From a checkpoint of a small mixture-of-experts model trained on Wikipedia: width 160, 2 picks a token.
Below are experts of layer 9 (counted from 0) of a mixture-of-experts language model. Rows are named router (the router's row for the expert) and show model dimensions 0-159. Each number is 128 + 24 x the weight over its row's rms, rounded and kept within 0 to 255. Numbers have three digits each.
After each expert's rows: "gets" lists some tokens that make up at least twice as much of what it gets as of all text; "comes before" lists some tokens at least twice as common just after its tokens as in all text. This comes from a sample of Wikipedia text that the model never trained on. Tokens count by the router's weight.

# expert 15
router:111131108101132144144093089181072107128109071069134163149105098115090148110116129116119110108133156179086153147137060129141102088141148095107143104128161081156106135151143120130106115158146133140133120122118132111146138119183147146127118147099104123136115141151152081105125140102099118105146125095094121124158085166125144163129149132121099107101137112116106126140105148146147128092156146118108112118147158111157131134114107164141080143102142111098144122134159111115098137131153093
gets: "2", "1", "5", "3", "8", "0"
comes before: ")", ")\n", "–", "),", ";", ")\n\n"

# expert 2
router:084094152140118126164159124149118099109139146147146131109100154100131137130126147152117116118124149109076107138121123104117153111091160166130137100126155116139138099142163138142130099092125130190173107136136132105110112157134089107122107117140117125113154140181152131122160109136146128143199121095134148093128146137092161150138114096148137095119142126080133127147147128176167132123158174085110130133113098127168117158115144170148090134131137108106117135124127125134155129037105129
gets: "i", "a", "o", "us", "ia", "e"
comes before: ",", " (", "\n", " |", " =\n\n", "\n\n"

# expert 44
router:072102118149123170136102139146144138109122128113113112099126133105115100130138135121151137145126105117133136117109140136164127125125097107136105110112124144142123098122085140119143158116116139077121126120131174140146156102141177110098112137104117150135157193092117162138106111149185109112126127115109098138120124170102162149076146187104137104139128135132158141121160120131185120140123099122123099159162060120137120180095087150118068125114125140113121128138103148125176152111117086
gets: " ", " $", " Apps", " ~"
comes before: "201", "1", "200", "2", "3", "202"

# expert 18
router:139112147127143126063143126114140134142128113139152141105153120153151113117121161132117102136124132144166118144057136139127139139137106128109134081136171187150130155133113135127121142086131115139142092135176142139125147093125163089098133122128171085128132074139129154088117150142149130133120102141087096098141100133098146119126157136166122106123137194103164154149130144114143103110122137135149137116154154121084135132160126086134168153104099120124086101141107190171166120148124150
gets: ",", "),", " both", "\",", ".,", ",\""
comes before: " and", " the", " he", " but", " which", "000"

# expert 4
router:158146128058166114120135117172162098115089143091119149188106095127118160165093134122107130152082144097123111130127131137132125143113143127127130097181127171155133112167162124123091091109154108150131125120117107160152124135151098181088115147117142115128104075128088137149086148110155150103132130126144140106114156099128139132108169132125132102162154166142110101113152099118122094127138078181135117118115135138127124124115093114160132143140137121145139159122116094099134132167098157
gets: " |", ";", ":", "|", " National", " Best"
comes before: " ", " Party", " list", " W", " \"", " Candidate"

# expert 30
router:120134137081086132098094105115142145161128110092166115128095196139116152147128126101052070157107133118119115199118142104113127180144126114129118119124093161096134154148127130142129122113136149142140165132106128129129149128114110148144118158142147117121143145164101096136132124109132139131108108129122139159109124156122129180130164106137123143149139173099095191095125128085125118085112135143115158135158164107111110151142120073122127137132072147133128136148104167134151116148127128
gets: ".", " that", ";", ")", " which", " who"
comes before: " The", " He", " In", " It", " he", " This"

# expert 39
router:104066142094115152148117097129144121165132132143108115114136089126114138122126155110098139096141172142141168116139096115164113112160097157128124099159135113121129074089111139152152166122123171135091157112099115139140171147114094129173115121124130171103109117127100179138100130158146114104129156129101144116113162132159138145115154129152140126088136159174131151079096160135160095121161173124147115126154141134173139125122149126128174162131119113094134169146170159105141112131114129
gets: " |", ";", ",", " September", " January", " August"
comes before: " ", "201", " −", "202", " +", "200"

# expert 25
router:123113137102125147171122126111149130128141130142102154114140113140098130130148170128114088157148141114129092134089150148127150132168114164128125159110114124123133135085116128120104155123170099188103133116142117135132153173163074092170143165113162086109151121134083158094137162111126148108117147140138111113125119163150164086105157157107137140136116148120101192157134102091082102141121100151098161142106102125131104135123156131104127141077116129186133110152089130126159143139145114
gets: ".", ",", " by", "th", " .", " +"
comes before: "0", "5", "9", "8", "6", "7"

# expert 32
router:092122111108115109171095134159092142144139151129144100125137158150147150147101113107114168129129118154102094116130147170113109106147125147096164122092092097135137099132129133115156140130168106155121168157084149134097121071138129126128132081119139113187088151097115171133126136080117143116105105133117118134187159163148143142128136113138162101141127117097128130102134131133117135185158120159105103097170136114129124126110109110091099155086106111079118154121125090161111137158149134
gets: " ", "0", "3", "1", "2", " Re"
comes before: " |", " |\n", ".", "1", "0", "2"

# expert 14
router:097116170104105138158098167093150162149119130124097118156165088095138110110129122083156097145141128130169123173130096139160120095153163159154120094144125170121140103097136148092166086154153101131111134111147157146119142105135147125115131109088139136120125104125111121140128127169145093151122106134102127141131176137131133104091155171115138090136125112078089122118163114117097106125113151119131125129125095068102133094120103078122111131116149131124131124152182137146112081160154121
gets: "201", "200", "202", "199", " ", "198"
comes before: "8", "0", "4", "2", "5", "6"

# expert 20
router:122162143134163144168115159125130147159119119115113168106149100084112117124123090106184121123145103192161110096156109136149120156143129137154125155135099103172153120168123138110124158146109102102138159136095101099138130127130148137127136128100155153100102128125069151156107122105119154086118092124138123100151110098109136169159088126147177168170123139129096141157170112078117115160113117115153087147120151137127118120128121157137117124128097109104122103145168165117094109123136160
gets: "\n", ")\n", ".\n", " R", " |\n", "==\n"
comes before: "-", "|", " States", "The", ".S", "==="

# expert 43
router:157106152111129136092153139127166148138169143173119153124112087100148138150099166132154088171125116115184142132146096130108139119100132159128125112100142131152154124138138121097097154090159140104146088150165105121120126124097162094117147104095160084093159123138133129113091126143147120146150121130100096118120137144109138110160121099169116111135151143127145143156124111144081113112118149167093117142141149139068132157183146114149144155092115143105159106147094164164168137101107123
gets: ",", " is", " as", " was", "),", " in"
comes before: " a", " the", " an", " \"", " and", " American"

# expert 23
router:155133128127129129091072136134121156146097121128130125104117139102120102097140134125151177147096118131114128156115118139102125105142097122157071100110097125165176112149101117125139119092145103169198107142121123145127132125148097166148102206152145137123120083122133134123118127083165121112143151122100126141156160148095148110117109142161130144155117137145104132147123149122116082153135145120155069166148138114114093151091151085088164124102149135117133118147123120144160155143088121
gets: "-", "|", "=", " •", " -", "=="
comes before: " ", " •", " Total", " \"", " Born", " List"

# expert 8
router:137120152148108133096094180136122135119117123125101115115181121125109152096159127132136111163146109130193126159132151181125142110174146120105154115139140137133086127144100141155171098146118110136159156130130073152099131114117132140174091120119139124136104129109099142102112123132135137133125099125166141142094126156059123127140140155121143163134100143108121112158141158095100170104160121129162117132105179158137105136103129169094120135100105133118088161188169153113128117164131128
gets: ".\n\n", "–", "\n\n", " |\n\n", " ", "/"
comes before: "==", "===", "The", "In", "0", "1"

# expert 24
router:172122138159114159128128113171134107122140154148098147144092156095129166143144138093118123133085130130166132110171139097141113164066104129136127124096127108121144096140127120159139162120150153108108142158133108107093111072134154127124108124134096127122156137151086174130120121143148145106157124115078130124139109163085138085128147098132139148131149158124105145123164116100059141142154079107110131161093145132119139120117139153148163179126171110103126146144098089131144129124117175
gets: " |", " in", ":", " de", " of", " –"
comes before: " ", " the", " L", " K", " T", " M"

# expert 13
router:135118141139162174149099137109113090103141126152118115133096128120099164147139088150166155135152153113094142119114149090147123162157130073070101167119113124155100140128108094138098149156162131124092113123086105112157137136106131111136096163133120110139071171125171137103154148070128134113139099165130122123126125117114147115145164122148138149148108103113101098096151128143149120138160116135174121137120145165150102127159124123129115142114144086140098179151133144148099091165118093
gets: " |\n", ")", "%", "}", " %", " —"
comes before: "|", " |", " |\n", ";", " |\n\n", "0"

# expert 0
router:113124139108118133124147119150115133144154142108075153123144118129081110141102124171155134147108117128142122170111164101126083130153128132150161106122091119172106152115111102079135111137148153165125098112144134108151145147149126125130136116121108109143119164174131133120085201134131120114112150138100166151139093176117152128097193109150088166131079146092139122091153113142101141175170117155115108115158147103156117127130148170093116111121155129138137103125146124179104131114133129
gets: " ", ":", " |", " $", "}", "_{"
comes before: " ", "0", "1", "}", "2", "\\"

# expert 33
router:143116146135140109118122104170124133134151110136135106148065164159143156140135163138095105123113141103236098114166125146107128110119119134132120144101140092139101123125119110126130162128141101074111126123136147102145126190174174168126117083089125102125134079134141088149153133093150140132098186133159139110133142120142134081137121121117128172138127144113110097141131148106101148137082138128142142161141160123127118088135149111119123112132121147145167131123084115107142140128114111
gets: " and", " of", " to", " or", " in", " for"
comes before: " the", " a", " his", " be", " other", " its"

# expert 40
router:129121138133102108136093067117093142120103072093126111084135099164163138087141112123095103084131156132074114134148108131131130125147092120136158170125133149115123110124160155157103131137124134130118139140110126136098119118120122131143114143109147107128096112194156120090110130118181113143157132139123137147132132148114139084152096098131124083081132128098125135144118133133150154100157121079065159121167133083122133094154101167146115179161116147166134114125130101130150137157128117
gets: "0", "4", "6", "1", "5", "2"
comes before: ",", " |", ".", "–", ".\n\n", "\n"

# expert 47
router:090109109099165127159144162143130114121188089116108096153131067131094127112132092141109102121098119147113130157155121124130131128124154109140120116118127122107083121136197143133131153142120097147129157132151168145141151141133158114169132122090136151113130159131133150126127138123168111114129125142119134118158110137104147073124115088115144102103101099106103072140141147192152136092158067105129134091140125150176122055135117106117113142115106144121118123139118113145116123095115089
gets: "1", "0", "2", "3", "4", "5"
comes before: " |", ".", "–", "%", ",", " |\n"

# expert 31
router:116131124144146162150154129109095139150134131178130125120101182112124130128144197111117061165107107112151099147086152150120135109129114101145127118092142113128153145136126122122138138057130098143103134130117119134127133133096150112146096110146098109141122123137149120159109153156142125122169193146128139130140106114162133132173107111122106145069100162147091154151159101118055133111137138138119155166120168143090138104110129149127136152109144109124131083123101130088124117131124088
gets: " in", " by", " on", " with", " for", " of"
comes before: " the", " a", " his", " its", " an", " this"

# expert 3
router:131116133172098151102127101083125142143138153159147136086121150092156099149111179175171115161127121124130100121100155112096129137105126091145133113129124088107105195099137104127132100131119191144108130134094105099136120134085159110128128092152113118139141093160150119099098142119128109193139138136123127112156187148124118131116105111105112125113139109139123165138116112130108123121121125106169158135098159153069113147111152121145121100130119124176133109115083106144140107098144094
gets: "ing", " as", " made", "ating", " for", " make"
comes before: " the", " a", " to", " that", " his", " him"